Weights of a small mixture-of-experts language model, trained from scratch on English Wikipedia.
Size: width 640, vocabulary 16384, 86.6M parameters.
Experts: 4 experts in each of 7 layers, 1088 GELU neurons an expert, 1 pick a token, a softmax router.
Training: a variant of Muon for the experts, 1614M tokens, 12314 steps.
Below are experts of layer 4 (counted from 0) of a mixture-of-experts language model. Rows are named router (the router's row for the expert), down (a neuron's output weights, with its number) and show model dimensions 256-383. Each number is 500 + 50 x the weight over its row's rms, rounded and kept within 0 to 999. Numbers have three digits each.
Before each expert's rows: a language model's description of what the expert responds to. This comes from a sample of Wikipedia text that the model never trained on.

# expert 1
Description: Verbs and clause-linking words inside running prose, such as but, that, which, while, and verbs like fled, thought, called, moved.
router:511579552469504480491526506477461560455550494488479496523500571551533470477488504551471509533415529451540564454520452482487421461520607486584503484412548424415477492443463587534563536421552501477558467490482499519442458454578507454476518456513476413517456549510545489470532487520462477509414527572462478522538511506460504559495497599551450454516451506549594529569552500390570458465539
down0:508514526543493553499477542489521480424614488462513444533570417433562490553532501476504420422557515502463437507511455523451529495451619426492569517529463492461533557588560518579535449500376466428474579466537455501447517561473408485505482531493495527428502439485542526559515502506512561430520481514479503502524561447506522474444463448532541470452457462490570454469517481489513594483467
down1:476600540438426511577465505649519525527421517450562543527625547563509518498491432575482463512458534496417479491529513495536506514532566546452538481489531489480501494567628599470504487475510465516478479565488589521506451451506510544420415503431457465527615599501503565398555499468494620400392479456502487489422521383524512551485517447453478505471517559535409558499463530528438527542542
down2:469492482456500416464466550402548454489428475436463439522483533574467380444579416551441400448534491593465553553344443551510454467495464503517532582415526473454432565546538527471505442441479625461502549433523488427476597480550516562524523436453604543574585456582506607527658567535417572534579528591523461489541479444552474536536488445454482467436413534513526531544502578582506485522565
down3:508490411567520478495454593559514403556498546555480482502462536447500540520424520450572495555527585507590550501513487478502461528462412388508410500563554512483517442488448470485473532470510510543580455493490543391564397553460544504364564567527557549498580492442593598475440433443532483482465498545504539559477516553446547430479509513563537538514537433444499433518542491545458599343516
down4:520473510501537419512543452481411547554414502510563495439465452572468537512440456539518478520560512479532512457516550527618419541429553606472444553509478444535447487401456462471437492505563444541500456550466437529507538539428465464393471473469566526383508605547468480493536504570549476534446437459504619466444375515491541497569512470502442475628453453532451489442502547540540485418453
down5:509491513445521573489473485488470580412559423489511505494509535645440567512562484522474509424397506423496530546512469569546404478488550635490614496544519555595458421469500515460538473518518502438452481489532483457413480511520499546490464521594430525507547462511445479443535501541471535476489453476491419454538473482551506490511507518531547531445535507608514444480482520464569467455458
down6:530496482498500425473514569562508477599552437508501545559495550451666521461497468458364441477512429450427450457581553536491543437539518528561563431434520451413528505517562508467529500518513539433445388521595472552438553546492428538506485548578486483526494473506524466457515527470552521499508503533494454513526516461506556602458512413483486474470469463502493504493459502489520521440545
down7:535460524506454453465511526434469563518545522491478530493461444558501559541478486392534525519450469458436486509446453559456557452563487516452459543450464492459499444576529508460530484530572540576508359446447489507461478517527379637435452583471647454545556451488511486523527489518484553446480571409500433393503575485534427505496585483484499551434506519567416433571469473525455523482475
down8:476590577570557607529521503564528515473469532425508478485506548482503450522522530508406449470554462473492493483476529435583485570543522413480527510463518466416471520493470461388561585587456470460504464497518447501546470529516551398446488585573505517438481446457575487506489539466538521520511475494472485482538590448535502544470482493430484555537498458522447499459566545496489490422563
down9:506515509452611500504443518504505531441414513467530493524464442572475495467470544502615571486474510428446469504492476556476528505567446556544438537490481553513463465576490479521438472507483555512474428544505454525436593522561464520502542513494545486519571509497509423468509456446520443559468508508594470556586485455450494587452477511482471455509593542483544521607417491475425514458398
down10:547546509514540453465456529551511506534444507531553596600521528492551483485496474496426570405555526509541457521541544522536625465514511562521458456456417491508472472480505399449565559389512483498549504486499541501539518486581490544438467519552418432450495570468517455547554541521419490426492467379488493534494455472436506601625574490459464467551458488537435407500480511439539476512459

# expert 0
Description: Prepositions and time words opening a phrase, such as In, on, during, month names before dates, plus numbers and blank cells in tables.
router:531475452552462491401454545537524490419461553522533552499591376447566440579519430446517472518536460553491496511528531601512563578495474571460485470454355502503478522548586529460441487508450421476484429514479513498489564488406505474561537582510547486492464446512502454449464550533569532548544505442507513472473485490548528505572490388390442575460491504425417431506450440503506597520535
down0:469546510541497565510576489447444515495537409501500461436471526488440383532470513460454486479505522394545430498463403508493507460468471520405482468580541509524430573439548616450604423472669551490544456479478491511489442488520476526568492568594463513478405554414482432557468564396490534522540548572513476581495458537631509434573573390435582544533563567407510460423535504399457498477580
down1:522490426565482433535509575479487460467473526416471459496546565432479496466562548509552502585549479491478570633464453574430473536521494514513570457524450528551454535478440472506466387570525405466616610543476444441431567411375517423497522470493607478584504506517466500562503558533468444546486430539390504487567528511492452539451529507572427491476399458446530569562530550563488493501490
down2:506503522510470470416472450444505523480466569489524514511400521406448531607533411501428489509468481488497558526573513516465506510469468454405422417463504498467533362474526491530489476527540510566473443469454417450406511522521568586462548500495518594484448510521492477507548480531478455595415595497519507536565423488438537507588394533516470526543490498494531433507567512506567547457465
down3:516516582511464475459500459499488457521537457489467432459559524422659576558519419495518486548495514477488594394472477490517588543506479508510513402467493380551448571561439420491440540435543509491518546518629555563560463441460512451444453514520434425523514541525457561538446547543498484453511491537498491465559522574421565442505465475449593468507503486518457473461455560481471510488580
down4:529494528521579493519492470526512598556442441490427630559515562499533487501481418427524494515479491445633478645533554475501385543554565520484505485445478571477525573431487575462514571491453627511552554612421511504415487477515450408532527369524468427542506435507481533484486513521442515503453439512421398430596494517483535454480473517647633526493392458509527412435440467552515402553528
down5:535493614520386459510480587564498610539484459460476544559482390497510436490508369483581431487559545558507603550470485472399552537456467452462458548440506554404414586572512454464603524547600539534519530514508560475568448429563508431342487517409534567500446492451499483486469502525501502470521495453431492493494490602554476563578423479550527566575543584515548452541571502591502534471564
down6:496518534529585512403471515468437484510505488512587469549547487423521447504550514386457457475485503459475517442487538423577435514574442516536508484472507478539449468526447490536508476528516537564490624437483468540535421416518538480501480543513529553523596463537469549561451531540574594460534463588520443483588567450571535502575548446474472560425500427537503408544460535512521542468528
down7:526544474564523504507488505481477376601542465525518552475454601554505444481485526544450478428444525381536557420442505433530475406484572438506402498588417516460529452546454471514491562503525447541506471454488507510549501491460498516440561559468443538507532475446562576496455578459527459576495496538548473475513487594488500510541434529451482507525474479487600511457539521575513508540518
down8:509461548532474522603506476473536462489397473524452461444505543514538496583483514519453414468467495486566450477504503495513460515508460520504523540516476482521501506535471507527598489553432462432481521469426435492500457520587531476495496496492481469539469463509482463574510555533560453518536571484521506568535493418493408431567530476378533431501577414565497479535473509525562495498473
down9:435530450558508514373497495514427422549503513531521446484544541528512572440524541450479472564384493522531492525519511448426516460419365422445489430548447434451538413508420512548484543484545473474451499473429532489553418428401543463490478580477524471506428547529443564459456492517491461516557490510440463548518519573532504429511475539461536483497386572449470497487498434504504422471527
down10:428553432494481545491561354507491429507504534514597493582427455498580497539476529514579488505543469520505578451469489447535544541514563519466585474652500463503490532544492407445471490544447524463533455406467491462496544488505494465470435577506454447512540458515535495520543446561497435507434543527565523546381547443438561530513531563382515487476536505349491448386582471578480557491533

# expert 3
Description: Articles, possessives and adjectives such as the, a, his, first, American, plus the nouns they introduce, like member, chief, lead.
router:459496459545500469512505468637552534534444445554507503496589544495424600513521541568593517554560538517548468460449551444533511513464496405538467553476542569440515448605517396454449491505488531502499516379498454403517597575436570505514557497586519429472589566543553494530508526483504563491545517500519481532550535486481407520445593522480513456446466439586438509381479512567499498534503
down0:523531384486420515445480522446514453453404446515537461386428496437569549463489448482557470545496556581487480566421542528423506525490457475572571490551526424492522476476447497426509449503515542514567497429523470465516501550428504479482447495635433603512516436542453407495586531545514464525562545482522480417424454504507447496507500495458470491509482560520478491475537481511499559522475
down1:616449501528483477496532510505578452459473503567449509415426497529495468481539476566483439462495588499559525460535611553491500508399458563395494474492488539528532514469452451429512562444551518521548482451486513477519547545549408515599513472532433578444500545547542441562457479554598490456564520535476496493501421597539501562541465571606431506505545564539502613492497550613536446478503
down2:518458504422515496623482590563445455480509578505465504589435496522432581532462483464500489415424531510456532561444544584534479552490575520532535459485539563577461563519421533510533516490561408569509461416421563513463505537426589474529510491550502515438564451535450522496589510434576476526406502511483590525500594511524550429462574488576559508542500461526582509516453519604465510497504
down3:534418451521536481460484397415374586501578515492465481578539472492523544482484529568584485641531510475497461486506457558412592477458524567602435531511537501454552550550498483475422449604550576492449533477483457439519496595508481488567540489612525510456693520432481559577537516476449403547487499461426489646451574523466496422499484521508456513569455440524522547540476527479505530620428
down4:466510423414527534575455593366411472540548535523548516662423558436462589487551474595476572443490471469491492488550503558411520539445539494471529474421532486495503529455479422497547556501476492483491490460448542574532529547492516498532556528558430493446534455459580465522515523557566466525462557432504554504530420547481470598436489558529534467600463495512503497431503532496444460533574
down5:555571518494494500453497479484497426526478561535487402446540548435493437476505373538584458524520533485511334467483458520447545487461473410442504499481459430505583485432449502478540523443507476468485510520467610486546503627527422499585609545468515470496480488538489496511488507463520490597527573479543496431472498537474349515472415551493551423480410479471524536527556535498440412483425
down6:485524571498554467490447558472520536560540401476399474581531474527521536488459543436409516523491546539508576513557459423497580555433533453480576468519520477570405533539526515560445478508477494583506573557425540519556518489480464522530431529528554365561475464507496479433443551532495418572481484547485562488485480458480472482442516486568467494610450500448543551470596457518512476523476
down7:431513534539459454538477455533523451526475472533615429568486475517468454508558451478493518548501456478492397515585546542439422511477502544544441535502498479547552409525485414523451442449554454483503585570501568437591553487433451486445411563500436462530541486489648498513503513534529451506461543524529516536521407487446471518578484502549434543516479538460552485511456552494438558566458
down8:511502446587563509521515540456504428567452502492542487509529466471464434488408440523517518603529546434463474516442503511430441517543561482430439499402520541536428463492495468537504422543531446469531547502511457547550461527495463462437625444514431566562526522491524522515523537450392406595587487490485466517475477527604478475604436541464455449537625509533496471449471604529500444515494
down9:416472477473520481408515457496529499570434505438453448538468463460510397480461539563510470544401398523552480456525504621551566635568433519555455550537489562477416518481489519468535485473498463512427470485444498515472556521447406474429551549447602473539444481428557426627437589416563559459504480431573495465545462495512495532424508489494510472514512570471483504464453447520533536579520
down10:542576472474487525496535448478526484570598603433469481554504436545528467458554599468455504550480505441433508465458520474553445485466549540535457512508509462439457482429456513518636579462430490486443497516499535514501539521482497519452472539516566418478573553475468494453539469513502514500488490455378551592473471417478531488472567385552443461491410548493512502573506472518445518557541

# expert 2
Description: Line breaks, commas, colons, list dashes and year prefixes like 197, 201 that open dates, mostly at list items and heading boundaries.
router:476477510500417499592606557399413471611467589445486522534439522496440505442521520503408531486532511441483519490516469459481427424488436555454544567518607453578498523478467523563580515459518532482455622589541501538554472529552364502440428600447464573504466499457398477503464542497472422546469535479515553451398512512464477496513465521529564486479582484460580499535541582500427443477392
down0:540434422540494506513499525485465311540513468459458611520510483570483545420497393465468567567631517517348432551456496531532460580479456410439475570492512476491548578469491536468620501524480443464461532595506521584617422461493455472411472595507442608507510534500492445561443554459458527516411481428528516469522571520517448577451471504514496531467457512504509501513564605514445479501428
down1:476455489496554456493491437418488506508557517498475507579486502477613512545512446487577548535492459515486516491452543398465464448501509582518564573512500419442525444553562616559495480457446499556502489491462501489526460431492469543543489413398597510472469540456599512515523511392524434520556489539452591422548514568488540548540624458548501556493470532511448449581486449448560549456484
down2:447551497553460563495485483434552517493480491533429545442511493579525546439516530451521493505485448538482492394503513522525596439504522514526624394572546631488520501511455477467453451546566504511418516599449461537431444532426569457513412509469446529502483464514488463497512480553348422489544498405413515552500552476446404498578422448464526509524507550485476377516533535515564521521564
down3:467513459483485434501494492559461480548436481518471553475537505438508451504366453526417491518475485533537560508484476506529565495495481393503515538408453504571519558572483525583410473542488501636500425466464583437475498460527404475505462497515560482530399505550473542543485450464501612556523629462375475563483565452502497410500429517541493480514527590422509568477481585522388428510532
down4:481495429437464491511456453495557438504562426544525510614432503463565509510531504518512479469511476528518444423528556537437496532501527542544500438534469502447494509484591507608568586572563543522540514574532547414499517550478550459595569527518443543475476483493465436559518468487520468487509514429441444510502520493480466670524554515498518478488508573589494526480552524506469499453553
down5:529542448374399490530573490499443500398488486455527485441533489542524529519512483501524461567533500444485471469479485487512429492579481569558504444531457442438426537475493528427424408533553489574472516550481535420420522538552470395510404487588564520401578441452570611488419423483483478533591439563478452505500548475591401517417477456496519502497585473532470461519492520435414544556459
down6:522548541529482501554521413567509450449478513435612469470552562557425541576545408506373532507549482536516514499494455488543508510506534498479551527475511588426516440459446557464555531457469518460513456445465452512513478529495515456572501556508501503456511406517433553464412553453401547460562512506460466570486508468547561386460384505436493468408482539399481521470539468412493415574389
down7:495523521523533433536449494514536454523404584425489378395526387560538374528547491478477450428443553503515449600521485477556442411459458502511397547508523550546452507515505505439472540541571504440527504492504585475456537482491352426548571449500572452445546416522529506481484511557513624431532475588452546544515509508573555443479472559514544549485495502595523526501458461574486539512536
down8:512457483484415506486463496500547494439561425456502565522556549495436469446489466414578488535456477549498579439496482568498572545498484524542500428437460517537485370559524485514445472421405453437540611513461461451489493524499525485561527558596468570494522569472452465482531490567450500539478587539479472550525472518555505534384480534441473498489541551465535537465560527571443509531529
down9:557618503532394496471488513602454575403486413468478521522471563481552354524483508428486537543530439404457517495451613504489503547457471540519557437484496554478422522540374561457464452472526427471575454467442498503546450511529465482500507518541429489572504557512530518471476486522535566480499478545566494500422526499385531498524486563423462460491598479491466506451541523550505427489542
down10:576529397568517405390541448390523402516441406485486470499528549467442514509557436470534488467564530451443504509483524454491443481532460627521510494603540573435503364408579530556550493475533480446529530423448539447516522406490501482465539563537394533473504608467426472522554548479603606478419514503543513569455468481490512591530422449462560493566548445500554479488418500517490481536593